python train.py --d_model=96 --router_bias=true --scale_expert_input=true --init_std_router=0.019 --lr_router=0.00169 --norm_eps=1e-06 --tie_embeddings=true --optimizer="soap_variant" --batch_tokens=[32768, 65536, 131072] --train_tokens=387200000
Below are experts of layer 5 (counted from 0) of a mixture-of-experts language model. Rows are named router (the router's row for the expert) and show model dimensions 0-95. Each number is 500 + 40 x the weight over its row's rms, rounded and kept within 0 to 999. Numbers have three digits each.
After each expert's rows: a language model's description of what the expert responds to; "mostly gets" lists some tokens that are sent to it at least half of the time. This comes from a sample of Wikipedia text that the model never trained on.

# expert 12
router:487501514462506548580509495462582444574456445423513508478472474466488602569483524562411516518440555525460471547515482555479471485525518527502527503522505537482544535498480473479527492566468419549517504557513517456452487545482498525520506462449520490512526418455489559553427515522470459468
Description: Digits inside catalogue numbers and match scores, plus pieces of foreign or technical names and street words, e.g. 786998, Wrexham 0-0.
mostly gets: "mathb", " •;", " Squadron", "136", " Square", " Street"

# expert 2
router:522531548535523527563516529413476463482517481534437563493577514463486490433499503431517471542454519501442550450455488444497492479501473463533496576476499487473492468507397492477501479594426507543579508570523506448493496531517452465479523505430559539497513518512486509556475580497447476547
Description: Word pieces inside abstract or institutional nouns, often before -ation/-ment/-or endings, such as invest(ment), adv(is)or, design, business.
mostly gets: " design", " success", " law", " account", " bank", " business"

# expert 27
router:483498487454498505534557534444568500503522472445514512521555485550565519510418497490430544535465550482505541552476549444457485512439509469481555533581555461496564463525494539468504435552493496512536472584530517481468464602492500470474468490528507489509576422512442487539460557565500485467
Description: Number tokens in census percentages, sports statistics and table cells, such as 12 in 12.4%, 11 matches, attendance 16,234.
mostly gets: "32", "17", "42", "11", "16", "10"

# expert 16
router:489482503494562504616563473509483519506499458497508475524544496531539505504506533562482471509436519465457465484450497447432505560448488472491537493512507504478516575526447476467484405547461493473493491587490527484548521532504537457457488519405542520573536423417443546461500466482439466539
Description: Country, nationality and direction words in place phrases, such as United States, U.S. state, Bulgarian, Mexican, north, national.
mostly gets: " States", " British", " California", " German", " India", " Spanish"

# expert 1
router:442452542512542519554568539488465492479495387511466513461532533524564554483441477519500549475463523517486541554541429411537472522462535495582502515533481522534470490533437538455452436549481453446486449541504508489486537507463536440464494493509527577516511478459477535514490477541415498564
Description: Word pieces inside romanized Asian, Arabic and other non-European names and places, such as Py-ong-taek, Ye-ung, Gu-ang-xi, Kh-yber.
mostly gets: " Li", " Sa", "iang", " Kh", " Hung", " Han"

# expert 20
router:493446573483529621555452524471509514536466488476507498520513494498592580561455486436488527486426534514438493544537471461535465520499523519534540544609470502433494477494452515497480452510425473471503494512499471510514571502466476484498480484526512517551522493453455501515494587516402533474
Description: Inner word pieces and accented letters of non-English names, especially Hungarian, Spanish, Slavic, such as á, ó, Szá-l-asi, di.
mostly gets: "á", "ó", "í", "ö", "š", "ș"

# expert 0
router:484503509524554541467587487496547444542467429522491566550487443485533503453459485518440536567448485495454506470538480498466513493476530506537489528597534503438541501426510452525555433496482451497562512477550499469529546545522477440442449465435540592548500486477489470550508447490457471478
Description: Coordinating words joining list items or clauses in running prose, mostly and, commas and or, also but, to and sometimes.
mostly gets: " and", " or", " &", " sometimes", " especially", "ionally"

# expert 10
router:547519533498510573585517453481481516560485429479479491530506502531518503551517512541514481556555508422516552536481425514528487507464451429476536489489536478473529621527458496415480502556496427472512485509499470493452538501529508467461476420476565502483546506516565541514438564578504510531
Description: Field names and punctuation in infoboxes, lists and table headers, such as Area codes, Position:, Peak position, Year, Infraorder.
mostly gets: "″N", " Location", " JPL", " Coordinates", " Clade", " Length"

# expert 21
router:461535469431548535497490553476479505477418519497419519515486435540518503472467533452451514548529528508508516455513555460496527544459552492551495527563542476515510509482516460477496453497508517518585463554524470472454570557505545496478434484443549526468562363505517585545510483519468477539
Description: Opening quotation marks and sentence-initial words like In, On, After, However, mostly right after a period or comma in prose.
mostly gets: " \"", "In", "On", "After", " During", " (\""

# expert 31
router:519561520488549501517549513401521488490409416464435559553504535527521529496504497516517484549468439513460535451501544466411479485472537483566510503496532472502505530535509443443543499523449435482602510524519474479417534500551504469480496447516528513503437423540439549507501500492512446466
Description: Suffixes and inflected verbs or plural nouns mid-sentence, such as evaluates, perpetuates, resulted, departures, assists, used.
mostly gets: " used", " involved", " provide", "izes", " compared", " noted"

# expert 13
router:513473541520526500603524487384492510524504451430476570439573520559550571423443517445496487477501514527470482520544465460512446479451489504492492589516499472453498460493422506537535530545465495515503430528492513522508545559469565469473478462501559483508468479423479501532504552512512532467
Description: Word pieces inside Spanish, Latin and other Western personal and proper names, such as Gar-c-ía, Pat-ri-archs, The-od-ore, Gaur-av.
mostly gets: "onn", "ann", " Pat", "arn", "rett", " Card"

# expert 7
router:491566516494598508556513465395499422506414463489441496523528443502564502499495547504457539494528546490513570491501501515482530570529492495462532558532502524517528544525385467518462562571436482459524513517582529448512477524520463460486481505484515549521524489460535494557471527502479473439
Description: Nouns for creative works and careers after "the/a/first", such as single, album, film, version, career, election.
mostly gets: " film", " album", " music", " song", " game", " band"

# expert 24
router:483489519514488473474477472487487464483468494542463500456523531493553569487463465472482519530502489497529535468601523475464526463486482455569508448580518486480477532485521546515472516555524465469603381593493530463468490539513473478481446474534545540481433439471428583576473466495481470460
Description: First pieces of verbs after a subject or to in plot and narrative prose, such as w in wants, s in save, st, bl, dr.
mostly gets: " w", " ra", " st", " bl", " get", " cl"

# expert 23
router:468473542428473536506488510427504420538517438543530499541510514518529499482492495535501546513486610529497480545519487476480477585454535469531509513556524464438522545489514468447474464519465526582474449506548547522501527544474549488505477509492593581547504409467505545488488578511422518543
Description: Single capital letters or short capitals beginning a name, acronym or word after a space, such as B, M, S, H(SI).
mostly gets: " N", " O", " B", " E", " M", " V"

# expert 22
router:533500479449571499607480485501531534534462445487461446467544440481549493456447454492463495561499504432384531465486526474487538555465475502472501492535484511415521518518450472520473496519485515475531508536495484465453530529494494449462500514501606541560471477456522464503528569506389458498
Description: Ordinal endings, superlatives and kinship or person nouns after determiners, such as seventh, twelfth, same, wife, best friend.
mostly gets: " same", " son", " wife", " daughter", "-year", " young"

# expert 19
router:544553516420526483494507498484502455607428445510480534546477514479547539498486514517434560488475524457538469454523421433461519528475534534559495504536476500535511453471522473444529526523482487460584461516542521509537471581524474506513440411537511491474471492497513465466463520565402456449
Description: Prepositions and verbs in biographical and sports narration, such as loan spells at, moving to, play for, competed in.
mostly gets: " won", " at", " earned", " attended", " joined", " received"

# expert 9
router:525470571458590562561504494432498496530513391436437495554569532552525551498436470426510515487412499519417540465488476429478434483496469497479505507524505509473540458525501494475522505506492470471541472524502488529511506559511508474503562486487521583497481389441502517526516518529488521518
Description: Final pieces of proper names, especially British place and club names, such as -ers in Huddersfield, -ford, -bury, -ton, -son.
mostly gets: "ford", "kins", "bury", "ington", "mouth", "son"

# expert 8
router:457550512460552498546519490515555489541425474465468565541552489468554493516462480447498560504531472421502511481546503508516461549496497444544511508554537465514498496438492493486477457549468407480470430539552511465472478589544532437506505465432537508487490422491535583512502502562426439479
Description: Pipe characters and dash separator rows in markdown tables, especially the first pipe at the start of a table row.
mostly gets: "|", "|---|---|---|---|\n", "|---|---|---|---|---|\n", "|---|---|---|\n", "|---|---|\n", "----\n\n"

# expert 3
router:494560470484490520490503488427486517454545512507450501430535538469587495460437517419513511523524517448480503460523562461520509543460488466482521613499555568441493499501472387488520456532470477523556477596468474492515574521542553515514442497462497530510483511425516532547474555489473497501
Description: Word-initial pieces of Latinate words, mostly prefixes such as ex, un, inter, pre, con, comp, with the stem still to follow.
mostly gets: " ex", " un", " inter", " pre", " cont", " con"

# expert 28
router:475449524526538477600566528471485536496528459512499475539492481551582507550504522524454506568476555431446560501531456425503490521459493532435490495490521516526512551459486512489514430536517509561523396491531471476495511599535489482487506465505503572537562419506490518523430498568459503475
Description: Tokens within census percentages and results tables, such as African American after a percentage, living alone, party names, dashes, Group.
mostly gets: "″W", " MPC", " –;", " ·", " Liberal", " @"

# expert 17
router:501543500458611531502517537510533515519458467438462536526468498427508490508422542533452525498433494532496476502556508521510520497456554511524554523566507421456562508550483445486427493521413443495538485553484507521540511528509576481530499454440569536559489480422482561518467515522454534483
Description: Opening parentheses, commas and spaces that precede years or dates, as in birth details, citations and list entries, like (1947).
mostly gets: " (", "(", " (#", "born", ".,"

# expert 6
router:450467556497585583557495498480569447503522456537540528538483518522555499538415530564454488486533502533452510434537495487519438507506565491499557511464500448476517564473425493463476511579459435499550526498533541486477528568505507515519525455476532521473546429491486524532474512571410491478
Description: Closing parentheses, quotes and brackets plus pipe separators in wiki tables and lists, like "(Billboard)" or "(2015)" before a cell border.
mostly gets: ")", "]", "\":", "\")", "\"", "})"

# expert 14
router:475526507505560568541463496479573506565465507476416531528545498477508555506426548518437481541510513489461464517468510499448437530456515450491576601582524528458478518540412502508548451550474450530512501540494559517571493528529521454483512543501529485528501429442502512504442490543452490473
Description: Digit pieces of numbers, chiefly years and dates split into prefixes like 199, 201, then final digits, in tables and text.
mostly gets: "199", "196", "197", "198", "192", "195"

# expert 25
router:462546570515546564542491478470531448495444497495454552519491435489484499436507530535404550557516516519487459449515525492445488493488503500551472528583504465524500506520483506483470475485487449510575497583574519493484528559520505505465450497488545511470490364495476533585495498536413453472
Description: Periods and commas ending clauses, plus relative and subordinating words, such as which, where, who, because, that.
mostly gets: " which", " where", " who", "\".", " because", " that"

# expert 29
router:489511570507528542555499450473456487511515401503441524481521508535555582502404484437488518538465573507509483469566456456518492481473502517437509473531519529439548462520454499492535520511533494480524394582520538493550495579491499505509540491460549550446486444419466526524475493541527545519
Description: First word piece of English-style personal names and surnames, often after a first name, such as St(ormo), K(erouac), Wood, Mc.
mostly gets: " St", " Wood", " Ward", " Bro", " Gl", " Whit"

# expert 4
router:467492555498492483533495522487514485536537506488501497503561486510526548498461473574466520558476497452534481520508405486438521568432461435465572545534513449442499625513428476415476500551509515467502476562535480452496489494451553448538488436462562559486510467501511513469458505574485534496
Description: Single capitals and short uppercase codes in abbreviations, units and table cells, such as °C, WET, CLT, (S.D.N.Y.).
mostly gets: "P", " PD", "&", " GA", " GF", "F"

# expert 15
router:549485471536524472566523503527522473512507476515543575470449464512603503473474476492486547592517496467480548497537416510451489561506550470489519570531511464522547597497488500438490486527472492473500464538461450506531550600481524419430536472407547508486514471543522474506473529489465524535
Description: Opening pieces of scientific and descriptive words in species, chemistry and units text, such as ge, hy, chem, and pale in colour descriptions.
mostly gets: " ge", " hy", " ph", " chem", "ydro", " prote"

# expert 5
router:518498465440564528519510499519519441495425411539486504525522511507569503483504538537387579459516448479466516475518510487499514567465473518564466496529516429506527500444426499430465467503501480529586489464536517501519488541481516473466457495509489615484457503427507495570501538490429493542
Description: Articles and possessive determiners after prepositions or verbs, opening a noun phrase, such as the, a, his, their, its.
mostly gets: " their", " his", " a", " an", " its", " her"

# expert 30
router:449479492469547566488505472444462480535409387498446566545460449465522575456484550545478572521474533510541515446519447496499500539461487484499525532482529516463543500524452541465484520496417434523542482491543568525502511565536536481431477504454525508520537478486514509455451556555458447522
Description: Prepositions and articles linking nouns, chiefly of, in, the, by, as in Government of Assam, Department of Justice, mouth of the river.
mostly gets: " of", " among", " in", " by"